From a checkpoint of a small mixture-of-experts model trained on Wikipedia.
Size: width 192, vocabulary 21255, 56.8M parameters.
Experts: 64 experts in each of 10 layers, 96 SwiGLU neurons an expert, 2 picks a token, a sigmoid router.
Training: a variant of SOAP for the experts, 429M tokens, 4686 steps.
Below are experts of layer 5 (counted from 0) of a mixture-of-experts language model. Rows are named router (the router's row for the expert), gate (a neuron's input weights, with its number), up (a neuron's input weights, with its number), down (a neuron's output weights, with its number) and show model dimensions 96-191. Each number is 500 + 40 x the weight over its row's rms, rounded and kept within 0 to 999. Numbers have three digits each.
After each expert's rows: "mostly gets" lists some tokens that are sent to it at least half of the time; "comes after" lists some tokens at least twice as common just before its tokens as in all text. This comes from a sample of Wikipedia text that the model never trained on. Tokens count by the router's weight.

# expert 24
router:458459513575513556507469465452491525560539545498504538463443491491501525519492494508520490509456521501484449463533492569423500441481487467495496502483471502531485522465504466535453524466542464494488474587525519519458427435481563494477562494506482495560445487513507498508569533473534487519
gate0:488444514463549502525503456519521482506506559463470506443532534487493494557535510479508512484534472499521469572492481601524440485516461569496529432521519444499484540550518497489435470565478532468524401541569513513447480483481453433584523480432552462467483487477592498508506485441452621479
up0:521465439483449510477526462482571512538533450463466513521442523547485505452547464583529465492522560482455474483506565472415544503490501505538527474520433419489455437537492543407483545469464536492456426490469520526514509497497484504459548455526454537508488560544461539453557521639490437476
down0:442430493484534497488563517472434525487510502473460554500435591422481503440541478487514580541547391488550503461476484487513472516512529556550537491537486469526463438439541421537532519486531445479547553497471467546575468531492487472480490487434481537440554493440489479503517512509503554520
gate1:576523488551513496499481437553503488454513497491427506510453487499457462523396529565550489511519501585532526531576513467453501469530502482442515523544463546501562456506409477493526543461477525464517525481396441491559473464415483375510531529538472541515541484570448518504567505485540549479
up1:436492473466420548539484523495452562444525504486508595557541442539510541416493469497528468583451421463476512494428484573500497470510454464524505462500483472532523468530563448484447533551522490508439468564447526514541505512475496592504458540506540508552500471494509468459467510501487484490
down1:476414523465498554502478495498450516491457510410578533504528510526481562505438459510449555535555507508561514466446486615477522470423512527492497467524502546460433526502511490533490430596509501548487575527470476511529529477480528512518543421491547532490455422542544529467529527549488520519
gate2:453509543561538538427464426474534537564472471565522572490549513489546560479482464474506491529511479503586465467548434572494472509460539488479561521490526557485482461502494521583532460501526463478479460519429422387543530475561464514513536501563596481522471487495467444574534488457488497540
up2:583501478445475519461535589534461482435457487446492496429519559486480516538534533481522527470486481505434595494501530488473556520536541465559459414494502422540575511517505514461504447461422477549556515475491549600519446547469537464485508506498468493496530463571522508489479490531525521487
down2:430503536467510543552521454508514480572549503499411521522480436558551474484543464512560501527550526491530500507424461507567455443470497588437505545488465506427548483459501484545479538518559500502501485546468450457490511445492470472598539580510472461503582474465430517501541505421493492489
gate3:508501462485449503492494508456405482468519516457546536404515568585486531498527529510413520484516511507513533634437496482473527541511469541480472499502500516465521504491517507487483510528504410468480514507525454508532473434568512527530433516479426477577515522517490514471499521398475490488
up3:537515491454489535540523533525563498547491567516480500560473464490558511527497456509604482544498536477530480490520503453469415468535555421481547488568476544531540502525489491412509452456501548556570500451481558539486471510481512486440611462518537442433491422537458495558510459488532575548
down3:505488410443517515451511589567518521553522482551475518564518520497493551481508533471474398550560554439531460528568505469430455513466472514481545460520510508466492518472569548500526450533518533393435517519507514502464479536509537428516505494444537516491545490486566417544583522457512457522
gate4:493486473471522547560512438446482494540548476510510461471520499476511527444499498560461516497459511546460550457528553514464497447435402530526494479482501555475440458522498486590498479461520412485563485509518448472443468560469522461494534524459521518539513510513567472525505417485568552468
up4:522536496551471489543488542581524512409478538462502482487480523521524526563450518477519486458579503446540460499473495457540492551517531455472548531548537442487525533480491484427483534529425566522516546490503559530572550550498508520558438536517513466497470504516446475505575586513437471540
down4:511546475452455429534469549474502483462533427456474521513471505455566525457565484563466465620396531477423499541540533595503466458398465519497470485467504526440407465519520483524551497494558508424530472539511584467517459470408544474514530507463518516565523468537524509507442543508520509455
mostly gets: " grand", " insurg", " mon", " san", " trans", " com"
comes after: " the", " a", "'s", " The", " an", " his"

# expert 33
router:505487503546488536499520471461477554475540515496466497436485466527508525445513512519563508531451534509537419497487482551510494468389476509477405450422491455554547507469436503525476513500595487426479493532503575519498464467458522559490477507508466470578428508485455525601551542462491589488
gate0:513507519417558537525509490475503543513519468479416473496499473548518531520489569519467517496568447548498582462517468547529521482535540487502475451487522468493534469532526527504474514513523510487560534478510521550464552399512516468503651438503527510457517522567517430373529510495549446496
up0:491476473521474459525471549440523485468529489469591573543403537536516497496484494493511500510477541538547504519443466510476476469500446520530474511449523457437475421581489484557494514473460514495460482480512481520545455521524484447615463496481467574550487507452523515476554514533443497463
down0:518440536565459470518447495538507498494440547436456506515482453523480553574493511503523529465441520453542469459505479481493476504469492485470497546542523511546580547509495489538505447521534460515462542545549506451528471551564522526534469507520458577542504363508503451555596508486545519493
gate1:531483514480539516535541493486584529446546515471493458454495459489523530510628511463510441466562431528453492504490534500537505461428492517488512551504445545493578545495483423459476530485514509486467559451553529548468548460516504437475404477514546554514486508525509521477594538458441492440
up1:516541554532446458470429524480426438539463435494506508571479522496469504512523499558488488496486471532496524483551464462512542535558547499523567513502471459531405411546540552491477481508518478585562465523553447475487481446541444496482496476504502536507443527517484432565476435495515460470
down1:504468547498521532511477458548504468630474406551457536499538486520513511462465495499566563556434530498527543521489502520444462513499537537526473479420485491532461519509509520455484444494475449545487432600483468506470415554485472510477503514506477499528537522462540525463469497577566433581
gate2:550578518535494461570464492469456513424548458468478485538449502499459564482530496471459559504456426502556532526503516523501481449518570488465475518518527481494522495542502472450503604493528516442534485518535462544471511472565473498485541503498485490545509523504460526559503529517475439531
up2:517505538538498482577506495496494592522518521462490422563499481559494506589549534500487583459477466479574415500455497502517519495529545535462569447540516489485458455478483456489470534470502439494541505524419514507476525527506441489433467484471503517410490569506452510537536517464455448506
down2:405536472526533477432488487496482497528558525529465455458484504452400570549495524545551530455487529450476465517533460485469512465528493508524564453457543472475508594456524437513495583510510525471544484524513540481516494515496511465503517542402482465464497555454466474569480586433538522536
gate3:507503531552519413527500474450458519540443476497431445460485474473460557520508455429491504480494529514459466545485476606494464483490469491544481466442503455528492447549488477534446493588557543431478569549524505461499486549459520515507467492489437537510520544498548513510547510455450479484
up3:497506510459482550443476567504478526436498453481481568579545497515531508487529494494512519504460528495530518473486485440550529544505551474489481497423503512465483456413482473521539470418429477505478441537499497472470509492495485483497571530528534511425447441489393509598419502552547482530
down3:477511452493454485488479539545557516435522559531430541548556539505530532530531510482487449551461481467474487524511502558525553496523534402503484486510522485470485415407466479522484570575507496552488500515454385468495558456527496408523542445448452497517456527551487490472552457443471486482
gate4:535480537483490557439563451502509555542537480575467475532533418470525480497434497517565472523498516525547532556541531473424473503419494534465515473571495436529570453507511514511399548487519433481529482518509512513446531511515492517475463468503439455463469493381486536591510477537548551455
up4:535513507523556446514493520504483512551509553465529494484446557489473538459547463509423478470506515426532458466482581544586549480554499491541455493523496517472505562415472532420494437515502600507468471451509487531475459485481485467576482496501433577540551473523518494449559536546475525492
down4:507491424530489461554455450449516548483547534511474456580488450506534517520531464523493524460542576563455459458472512477449486523511528494490473461529528462474428451539559486463510483493506502466447520514451548541544453537452454447488498450570558492510540539474496436507572514446466508561
mostly gets: " temporary", " Best", " greater", " extensive", " Your", " newly"
comes after: " ", " for", " as", " with", " on", " under"

# expert 6
router:463468547502519533553479496454514544506538506462438486466468511519536515484507527537487487519480539507481460494541482557494498460443462517471434422406457454568504495439457546550511502454579453426484515516480542505464434462450547512488488493497429444579444477521457539578508549535525576461
gate0:606522459470495464508475516504491474482505567408432509502530454583557492539538509527531530552501587510518487461508532502493521520492509437414555487490483472493589514503490475543543515532523450490481488523445514513533585503447561453507499490466507472524533590484514527544486536504514505449
up0:481499513537507459452527444456421527498503484455490465492501529452541508591468446487484437429512525482534484488493424550514460543424458569570579425513549517515507549534548498474432482441501529463500516469501419437545495509458503563419455473550502407515461534508464485477504508489524533433
down0:418493570489563520589517549500420408429520521520516457518459469468481522550477517462514427467538489533509496497520453542456547511571561456482564530524514484479474484469523432453474561569528546485526518520486494533550565473519479446417554437504531520505519563535502560472465547502527537444
gate1:565475543509589531505535455500535445497510499492446483473480417539531503486527489530467510520553477477522529537456501441547478516543545515464625511539544524480470495564523537523515571557454540427543513475445623502480501526513524517437531479509499527506474495475505510522560548472545451499
up1:518448488566473495531561512445506516463568455519522508453524565428436514495500424490469556531462468554491512491545484521556452443528481434480425508458499524474477468476563530476456503528521506478457466437475503548540493510505512497514403503478418499468457478547552467444491511461496522430
down1:467434505499454511590529500418531523484415451452520486443467552527452566407489518430437445541444515473501548513517544556505500497522460475441435505481533499488581504434506468489454436568513454536469497477488430463513499499515560519524474465495547446522538533529530468451510494527550453502
gate2:491469494440507531544486495541469453490502535493493473507518511488460519466524527594383537486553450585468561530441490543523564571488517513470516452530437519487534446455491495494494480467462486557524506512491518533477501577526481500584522496418493555472429503552479483550507624515468473457
up2:519488477539509499527442441529478493540539482509549514450531494411425510458531582461420540522479606564453477466508411533530498552427499523519502503507516528436523548450514524472569465524509465534494515524497480542485510501613457417495471517492491493395469460518466474525546567510468538532
down2:517517559510426442487497463470464505564494525517496460533585443431513552479509513474480472539430505454544511450433477400441520549521442518492527472492515502471470528477423517463486561535502518576521445553468460538539534521529501495515492528603486516478494480530491458518482418569503590487
gate3:487587501503537504487487454531477561496578540434534450490475486530492455504500447551471464454454501470455511497440451484462478421488515519505481467509547518482509434548513493552460519517414510550524538529486454454491539534525539453506480482466535500536461471559532383416561580509482441554
up3:513530538497540515471513501571530476468515505483474526460514542531485465516573438481499470462519482482429489543497499515463540448543488470468499502451464550461488517444443519443440577391529519516596534512492499482499506510566525556502517508471534513520506561469473457521460481598572475452
down3:483497505515534449469534499468531439546436509484468485512376525511473514537521554561561439488487524504445531438482470538545552508550414496525457475399469555482436519511497470507524450416491531537491521473514432566481535469509590485468511446471503440551456511530489514475507521542577519492
gate4:491508478517495494537469485507462459502508482477495528577451578504460527503577515490497465431510461524564439498592496568474493484516507459522521529564503448472525482480406468511535523497460506573594488489477497586546435424517488492522488458597479542447494502534481536480562561559482535496
up4:527430574493564532445535530539493552502507469541555532453471442476490515527465518543490482485521539497403551479465523472485452531499480533393519484403444499477488476512609469476481443521588547541463481470493480477483487548480463534396495551458608463545485482517487443479482466505481490451
down4:563452449487481487492592506455526605498505493434618543506476552515498499467534558464513578472439490532488530479517524498484423483566436485522514447497493493462486447476535511485480495417484532458480524562404406509451432473514536461499440508478521475572525511473493534472480462512554509454
mostly gets: " However", " After", "which", " Thus", "After", " Upon"
comes after: "0", "9", "1", "2", "|", " October"

# expert 36
router:465529580475506527561473525511523553501442514492480481462454535543530533495485485537522520515422550494487462546472509558517455489478459519480477476439478434534526573442410543501518498469553483401462522510410547553417476541518583523458528502464394470518483549501482496565548576442493526502
gate0:507501494545587477521445475485557535484442460448532545477514531503502496547474469493476495568500525565504503550539483582515407504519495452556526475438556553534544536501490505531513537468528535498544541558453472423453584500530492575472565544509559534491481501382460478508525506495495486449
up0:489513517479562458449502518509489551545514499496497565463483451531534530531506488549491492503504588587529450540506521539495397471509473433559504424492452520544546557524494467519411535470472536482559481457514503508419623583499573545436507527455541557480492468440462475508514583493464481459
down0:497478548472474512549501512500486520543479458530484543503477534420536466492489497476509514541484554509501522586518525564426462461525465527431472519517517454489480494516388498552472512541497479470504497466507495541507551509453521471501510513487484528498519548522565444484489512450528523484
gate1:517472469392560473485511512512546531540517502535509464487540535490434501496566498530456491517550471416506488502485466525482508478541443518546521506419564430588615539488479511528562437509519506492503543533520533590444499514420517540476509459545521469523459499501508492476468570502568490467
up1:508540534512508543460513571458509458547503531524414445501502515470574549504421510464506492535427547538523476455575579473495485532471626517495456519512443557442455487538523511460489455498510489538523496492486477539513427488551474536517521473503519480526513475527488526504555471460426492560
down1:508452504479426565533458487469521456529622511500390585531515490528487506537534500437412499470459481509478505555555533488512518539580505525552454519465441488489445449527464496433495567513473508491470488571501523495520434421563485596549533426502554559528525523469469528521504491482469530486
gate2:392505500517514448517493496496486509500425491424540489414424562452532474469523460525487425451495548486506470523525504503577450508520528522505545447502453501463454508501455579511507485442532465477562593505514472521435495516468439448502484519445471520606461483499449516502525585496516474513
up2:561449487455496491467500517540518527483520473585441534557547438529508501523537535506518564549532409522485532495483465526456561546455463445514511518470512443515542515449553471533503499524461505483458432491472504441587543512499566522493544460502531471421580522535499467523505479451481491495
down2:458507520536583516534535455483551514473556518546516506490469503495408535500489478469496521494460453504517486557522569540476557521477562507513504626419523581415540528484524502493498557533521563526474469532463518468508509458481569523489495464502514539462500456491599492524451501500533497478
gate3:491498537479462407479516469488512540442545473490558477473476494512523460508481433496513466503455467462484507562482424461546427440531498524499510514457428461480528561508466513503479464416504537431553425501541530573443532519482497525495574386495566445592420453457442529519500452559516449524
up3:516545541461486423514514514512498552479546496511562463464502522520492489532504464500472464512498501456510520526519448467514434489573481538506475540469427442483545557526463519467479463508502545426572436462526546560457537476510527523438622386472550473557414444484427525515505492537547514569
down3:526498481563502444536503541532521438558460488617508444462482473524452553488549452485509507461500467468492467476531509416549467503460499543523488539496542572486479535468416417482426511514479565542466553551468524506470553573504487516487504576499495438515497547546486424508412495459554539519
gate4:532471508455475487488497512479549543580489453419527546558402478485480488463514469599479576467475494513489497492487516508512487513534395511497516497535501507527544468594467452475530445516464492439546560520515512460476472519507545538496541558448464497535494556511478548535558450564494532539
up4:574486495420461486454542480509517557526525514464531495514449568525512470491544408568389541536568517494495497448467529470547478485545457536522508485427504519450510502527454491417490525522423482451545517511554524469523467496509522488518514536489498529469475529546507460594519458454472520479
down4:509508517598489448483512520419473494500462538469460530472465489520420433509446475508577517485522489475508494438451455452470505479547496502517474531509394454544405549517504540554540525508548567438459482502424514469505440470520517462481481470454461554537425439477545467471467539445512488543
mostly gets: " who", " they", " They", " he", " she", "It"
comes after: ".", ",", " The", " that", " the", " where"

# expert 9
router:507495536549475503551495478473508567445492495491502466445494512547526494451521568501500450492475526485500460523476513538501464516475513509480458454433423518530488491415448509527512514462538484504454468523446529494475420458445528552467539481572483475541467496493509544581521576502505539491
gate0:482503544484626459516514517460506540469517436465529497510518514489508544525542584598494475556516475481529506497440478466552543507505449435519529482522482502598557444401540502519462498501531495479489412468440543508558495444494435527543492513488505535479472526459493515561439482502529581525
up0:450521474419477497462484485453478524491535465557504537524527477449520514548517543508439466519530525458523573507521576483467494505553505460397516448537490512468523426518497465580454486452493453430549505485545538484494500477522499552528514512525536515524489517520494509522518489458433436474
down0:493474484531580558552458526510503485553503495449527469532460560529533520482450447529486496509532513552512498527515538499515498536463484512399478466450534514462417482443428482471489448515499457460505440451483529455461412461489475550569539466517553523501466484526521499446545519532405583497
gate1:485497502411596490478476443520506519456530435552490466449536464542470551492438510558497517458524485456513427536503542561543534541524529490529487513461531475485573474508437548558453555483508490478542521474503481405464455538429545463536496507527513531488527538527496519539525456515457494463
up1:495513445460559551475486567444544467512494487560529517395501506501551576432507545542423590507455490517506511457516498457555515486505471443441412473495533551482468454527560515539511523520501526452536454467537530517578523443527492571504504466478545426530522490440477519477485560453502555538
down1:461521482422523538512455510489550446464537517570493539527535444458560420478485423524487502494545540551461415466462494544488405412410552521459487499491506499508513571506510541552471472480559500498553491506473508515524479502463492514503485511492465509501534498471496572482496475500418439477
gate2:468484479496527482513478464459563562434523522504543494472520505494466471469472640520528431442505523480493477516433516524521497571454504501543491481433417545491476527491535464549565488509520514592494427483484478503539434477462562572512554521562512478595475501487522532484577563560550460538
up2:537520508500478447521530534555446459536483431477457465463441448526542555499512453603488546559471476508467510509542479461479537435509523485508489508534544444486530473507424495498453512479496513448516569498506494529456527489515542491467514497476494493455571500529471533566406484508486579376
down2:436549472497529530488485472445515474517466542463425456563484479478526554531559417524536547539405526461498496536516470509465505468485469540463582515480528441496485544521471493512419429473439526481519530488509489503548485543501485482491523513446469490511496472539502451507626504491510368540
gate3:568477542471469515448486495473512476511505563430586434471519493490556444473484485485483527565483473450538558508420500503512447527430512564468532491559448466478514518481452512558449424395536516538494522454547558493548487505497545461495490495497409512513483550566448483557474512537476522528
up3:533503495503515550490512525505532484539491503537456439507503439495457469538477580516483483566482513424471506455438536517553484522491526561461490461576505470542440448411453533506425482439485473574459479502494527498509456509516468464517555527483422490540535586545566560534514523497512528491
down3:490516447526499508489447546484503457487475478514458495474561438405492527448509464490549482509453543458597512542533508508443516483420494487514513497528511457518484450535500480491499423505449494489529461465445552485507514440438514492509461490466451554503493529533472484599586495526558532507
gate4:485489517514398489581434526488513517521491497523509488475475527572441438519453478559495511499471524524514530520543501511482511546519467522515528402506524564423535518530516491524448494477489477512500502474539550447448506448512496434513498519460495441550537523504532587438499541462535493513
up4:464556535550599519447589509501516507495482471517492483491504442453516556464535530456506522493473423491480496489486508462525468504426550519485490572487470478573533487528507490546528478514529486524448441494515445477585467567429514551485451495547451521478477469517554425517516515564534494479
down4:436493485519451493548509522440498497459577508460533406543512470486550470471508563425510492521521490439494405521615478470460517464552481505396459469511525486547487525512487493522544490491501508536526467471565512551443533495540535465489540480535504614447440509499517486510491490494500489539
mostly gets: " LW", "_{", " contrast"
comes after: "|", " ", " |", "-", " /", " October"

# expert 61
router:489506512533538516502451486480553547538477544452468527492435462509565463492489560508464475432489507505473501456481502509465533424460491558415459476475457512484508494477455549524469503504480502492463474545461524523532455442432532533500483526494448411520432505609529471588560523540532557455
gate0:484429469556513480513511533478467489520505523527490468503534510477579455481475533449450485484526457508539527456445449562591424509413513526477433491520460505601539450509501488458487514464494534542485514524523574485567534485566530438619501507434541482523488512513520536485487527472499459457
up0:469461541458426487501511474491548534461517515441489537508467481468439584455439497535572513479466522547501474503587530427450561482561496526530548462469520548539497502503470499523491554526532482449424498464443456492485466505489414551416579481559504540459545491479492472390505503515442522520
down0:546590531508527423515514508508512505549473488480496494531486517508460483489517562470467480558479461497581524465490467425588398508497514461441529479523520489494519493431449483519507606475434514498507468511496472539484426488504452478582524408555460538552477485522410510466553401440488480459
gate1:556516516528555459494447486486496454480521479563530495511469459505572459566548550456504523521447475501499577450540445619458556519491472460453467531442472493432465532491529476500527497532432511477444488454511570544540477555527529462483523460504463457565474567482468504476562550473528543468
up1:409516540488503528488524526501529501543549518509421530496542468492512502512443534497460450501558535457529422508465476567507490471533533459538456434536527565473510444506465592538472513508517465499480554473492513593493460501509561450488497543430514544421564464573542530447436516467468515496
down1:555491577506483490525481522527510536449536528476453576478535502529561525495484495447497430424511497489488535536461506530455501485515511417507512485531539473495469479572502478525514564562540470540480511505559517522472489521480537477503440508487552489434494436516405530502570457533519451426
gate2:538498516490516418449533461455537461486502554522503521449514468514533519512461503550396472518550501478496497570450537558474476467527464580528522519550490586468517442445475497540486497578475482552465545546522495562511531478554518472441554514474453567455521490497429493532474557486511481480
up2:486509537477448383502537480477471487511567520538510541490452444473557452507486551480380457520511492460500447467446551471495464482479494590509491489520483538516481415455470526516432566549554476532451516544491442506522494458522537509520505503440499551491501426491452503518491561469450530469
down2:554513477514510484584415522483494449497496408558530531498542542464561478570469497508564514500441523562492550518576497518486536488513513555412507508444473390527468573516469502536440496465490528501525505445522452453477542485497522534492519497453576525478545539459476488493476486501558483507
gate3:510574536466552523520419458532577491476487492432494560457487541483549414466548484512447480536597464546458543475427543505458492496445478459475504452497384519531486551542519575499495511472511503458483507505506510454457499497522518523542479468399462480544496478448471521535540484461440481516
up3:432458590475511500492449442470595469446481507487461544485537514486498419426513521447486572467557478480461542524469511492405506520468475477424522473477495518505476498492486496535503432440420515503528512501521541408479477572531488447520529471468501465508509423523475512508542509500457443527
down3:598444451466491526452485553567482567467438479529461519506494531447427514466489528448507548535535511487486511535517503478513478510523523497488472537514506470525487533515495475478581435471555502549484488467487537526515460576576533567538572534455446595512448472404534471486494501485537534554
gate4:489508564502536468487474534510442526429409455587500546504520445532505402434484456475439495461459465503440427475479458494558456509490525456498453508479562468471558496447456472508481419474547503554502480461478549471485478471554443539549512505519558537566481550521544509492432526451552512558
up4:465459522554482466502482481448441539458551464561571500563516474484449419511518504477439536454527488514501445495495497521540504531489471471543505520459544469505505498523480515485527391470559556570536522466494532429547448484490529565576555497453560531512484524505530447522540450501481506469
down4:480467521551467512493556464517559478460468489459455510512578493478609484506532535540467563536482525524446560537524561503523526542459540551572505524487466401491490542475492489504453560521428437476483442527522503592553548467494515463352481472488498453495501468488474501570462449455510522499
mostly gets: " the", " entire", " United", " his"
comes after: " of", " in", " to", " ", " at", " on"

# expert 37
router:531480565532552509562438505471483523488515560490484500501495546514567495489554459543459486483424476522553510549476465557512470484471449466503490531445407427600527470465501526553466454417520499499522467478470560519440430472477555538541512448501463432516500429527441481612535497467527519462
gate0:528612552430476556531457545466532473576517454487541458468526516446527512492544532534516524541445464503506512608508465540529544397513542517481533461529492449480500438546504435527448440493504472546445471502505583465534497516543587537536531472480495490434524511507544571554471516515548445498
up0:423615536412492496494469577475547527551553502537540442499538473501566505504576523543489492540459533493503527596464472548514499533488491459448545532502488464508502445567496449478471440499516513543504499489417534460456502488519539539580506500487469444434500518499509587559452535484579465507
down0:571481489560514451428472551504513489491455360524471522527495489559486469559510462492471580543488528509525527476488528437474443527431429477541525448503468522546441518524427508497543521484518491477551574452492489567497540499466523515536540500491514506464480547461461536467517475465441543431
gate1:501470456516568516491515529507466538377507498519481523488524472513483500521480437533498504432515544521432433501515452515488542443563552455492500501463500504480494509450415521443537438531482565559541467517462529512513473496503508501486510406498452451521551436524583552496551471551472451578
up1:482516486516488433507546502508502488539504521484520491492470541505474537447567522450510524506527467534503528419491536422487470578503480549514532545515501437533499547512619450537545492520555489469474599555485447528520526477514515498480506551567515535416467552539431444461511475515571485441
down1:458477496578457474444465501500523484543426468456483465485521512469501485538499453483505462495473455441437524393402437488529528515454448556477591504458473551539452489437507431460521475548525520501464553504509558464512523562470462492519471497505494525480567512451489565467510494452440433497
gate2:498511512523547445504532497504497506503531488465476474520506466459476437471470479518488486422441514508421427595532523471471507603534477564513536469484459439557573524536428461509460466469437495507518539466485519417482485453523472471496511431391479475520491560474526474512545529496467532431
up2:458460527538497451475518514566474492444484511493459522474485594456473484452500574485599548447533495486451452559473504447512511568420508533494567454472506460522575509493457486472500508439454504538468524455468523502512523436464504442559542473509457574541519481488478494504529503485443558456
down2:520499501543546512455553468520531488538538596540507569470559522455474563528508417472471560475534506442490551483481545424497495496558484505506503432510540556498428517546520490494504515440543457464518508474494522556476498510513469564563496445484475445489553453532460467455561516533434492436
gate3:507572499431543482566506502503504461520509468471475508532496528461518459530583547572518444486541472557513427480472518462502431504484485497485556460556493596593584519535546422533492478575416488498558481500531486505519499489469561539549408524510520501459548540492477482549551513525473462526
up3:444544514504462454533520556533486406532459503521500519475505458538563417488551510538540457550510481534534451497506542464450465551459429545470480423434555513482566475534470485512519476534492529507471523480522464478490461553473615507586468466509499490491573470529469546496529566509444458483
down3:460527563498500563566441420498469451438574474469479519524438531488502453516468485536520463543522532460601503539491504532463550503479511484505477548523563463498438494465439497508501422493547457558495465534501493498527545562497463456533456491524522488446426503512449528532533506437512482592
gate4:580499454464498468500542518529464498364471510397533505536516551514455469517508530488562483497468539450473430540508453579483538493512515536509524462511516533481509507507481415446430568523510533539455433490473475529497580490483463567408464484465434500480556498544560489505457550501457476447
up4:539475484554550531493472533524503492434514541459479576454510493553496536515429435519504440578488514432481552590452491484532486518493474549423493507487473404544485431462505440534495521504468464501444486553537524487461501527512491464451504448544398435513573496514503487478518485487377515477
down4:614481543456524430544429552529534547518635498481540499484483486470541477471527477517443515532478492465487555503489468560481493516544500558485514468464585472542438462483497422529608515458456554448492475541455561453513478516446510531521462555516520499534451517527521500570474511549533447438
mostly gets: " has", " been", " would", " became", " was", " could"
comes after: " was", " he", " it", " It", " is", " He"

# expert 31
router:472525483552550509550516477454552559557471497522443461472460505561548564500511469536478524479475542517451495515475443557488447528455531530448434458430495511535520485482475506535559481458520504427508462524509525560483438492469481469470449496503456401582486497527445481589499559496549558475
gate0:535562479509461482461476538492481481553496455510553516508489500582441507455544493503525495502440469528525538508509427549511546463489538441505480507453509510497541435573544525474562459506546448584451492429531488508473535470501509495487538461472487486506478493532423473529478544489447493471
up0:503485460544531580499463476437533428448503473544488516458486572536599470562543493502528465527507509509499579456454515494554478442501475595511554425433523465481557536510488501483552470454525476477490529512458468416473477456537484505445404497508463485565483521474499470525529480528545493465
down0:560469546421532489542467536471487429448478515460553527489557464551472507472533462539437531458478553464481527520480430479504557506517501449553524465535496516436509497535491526537465564512484530500502490466497487515462422564462486512447562526527463461532498503545524500452524545460484455529
gate1:483461531445459527529501504474514528516415462435476536458510514476525486539566441483574504538454513531464463608537453490465557507438535493494524560498535510423481480497491450456545607482526524567517536448467511448502419447587494500474463487517534487557529527521488510460498490552436476551
up1:513543455511583514456549501528464491520572544555532514535454521525427529471442493500517528479471437478497517479480471492497538458583482511558511442513478451531446545462536546599530521500457503414465496551501505505513549509472463438561491525526425516409508495468498515536532463480546476458
down1:499528489517574534516504458465513482449524500492445551514478534644490509505573584557535473440502516509470427471483564527568432518527485497530573436508466485539512542540500555509483536455526505501456446459478509449576478448458485495495446508535456437462522522449489554451557493544479536491
gate2:460534537527537446530481482547484528490529519514540523505451574493466464477571495550489504577465567554516529450479411454509454536525455493494439532555419468574479460527411469499528488548430423464537452536488523401528493558500533426438482521473533482575501447509492510527554507544504515501
up2:513537523518465467417455530492497444504437508509534528492546516562513547503585479543491538532461560557448549513533428443533566401548481402556527510470455541522484446486486494431468480506459518425458403566507489457528494523559616462500490481449552493524486511551497558520550544528518489497
down2:433525507510560513461524564547512528502500520571468476437506505506497513618483506466540502455527496507482439468508624556538404471455456530502543455495599515468456515561502499516468505546486491518492534496541435541417525509474493563553526516535478523484543539440448512451429470475468465501
gate3:464491570510529552544417471540482529522417458577505460508453541522530472570522462552573549453452495503470417541494497481447574522473519507501472552519571471472613449463523506460542477436496524518499463524386470462440495567517504517471473536466537506465463550457479459458524489568527458511
up3:547497499510486482545557527484480582504557539460547522475434536501506514487476515518465468477510448548493512499420385503516456529511532464534499472454535498514564465547433449482477577519526496459516493476551458467530472582501488495478546437508474476476521486474549508512507441485472471471
down3:494513510570525471530512524471448513573485491552497484553538473461524508484533508526511466531490497532480543541570507504518409489476555437453529484538463506499468533467560488501487515506499492543474519495475507422569572546502495546516546439544472555504525534585473552492512446462509555466
gate4:470462480502560505539513541493525540524510530491515538522458468569535525547513534502511522498468560504587495522483489570448528565558484481494535398403473454504566540471497455544488466518489508531462475546554473548534487535439541530557468526466572480540503538525509496528529455513524457516
up4:487541456483498518549505458463510525434468508497487565504484465560526539564520526534515505454429537452535455533492478586423476565579519471483567449459473514518587505503475486493575492499453494530451439538576523531563503505462561517514460478465538440536524504488516448462526500522502502492
down4:504550472471529510465505513533561500488418448430443519440550551517548504546475437535503445509539429413453532456495543411387508474527502407502490493506461509510477473513471470481555524467475481497481506467501503441581496527471507520469455507497518502519462528498537488532512480535432492578
mostly gets: " This", " these", " These", " this", "The", " same"
comes after: ".", ",", " is", " as", " was", ".\n\n"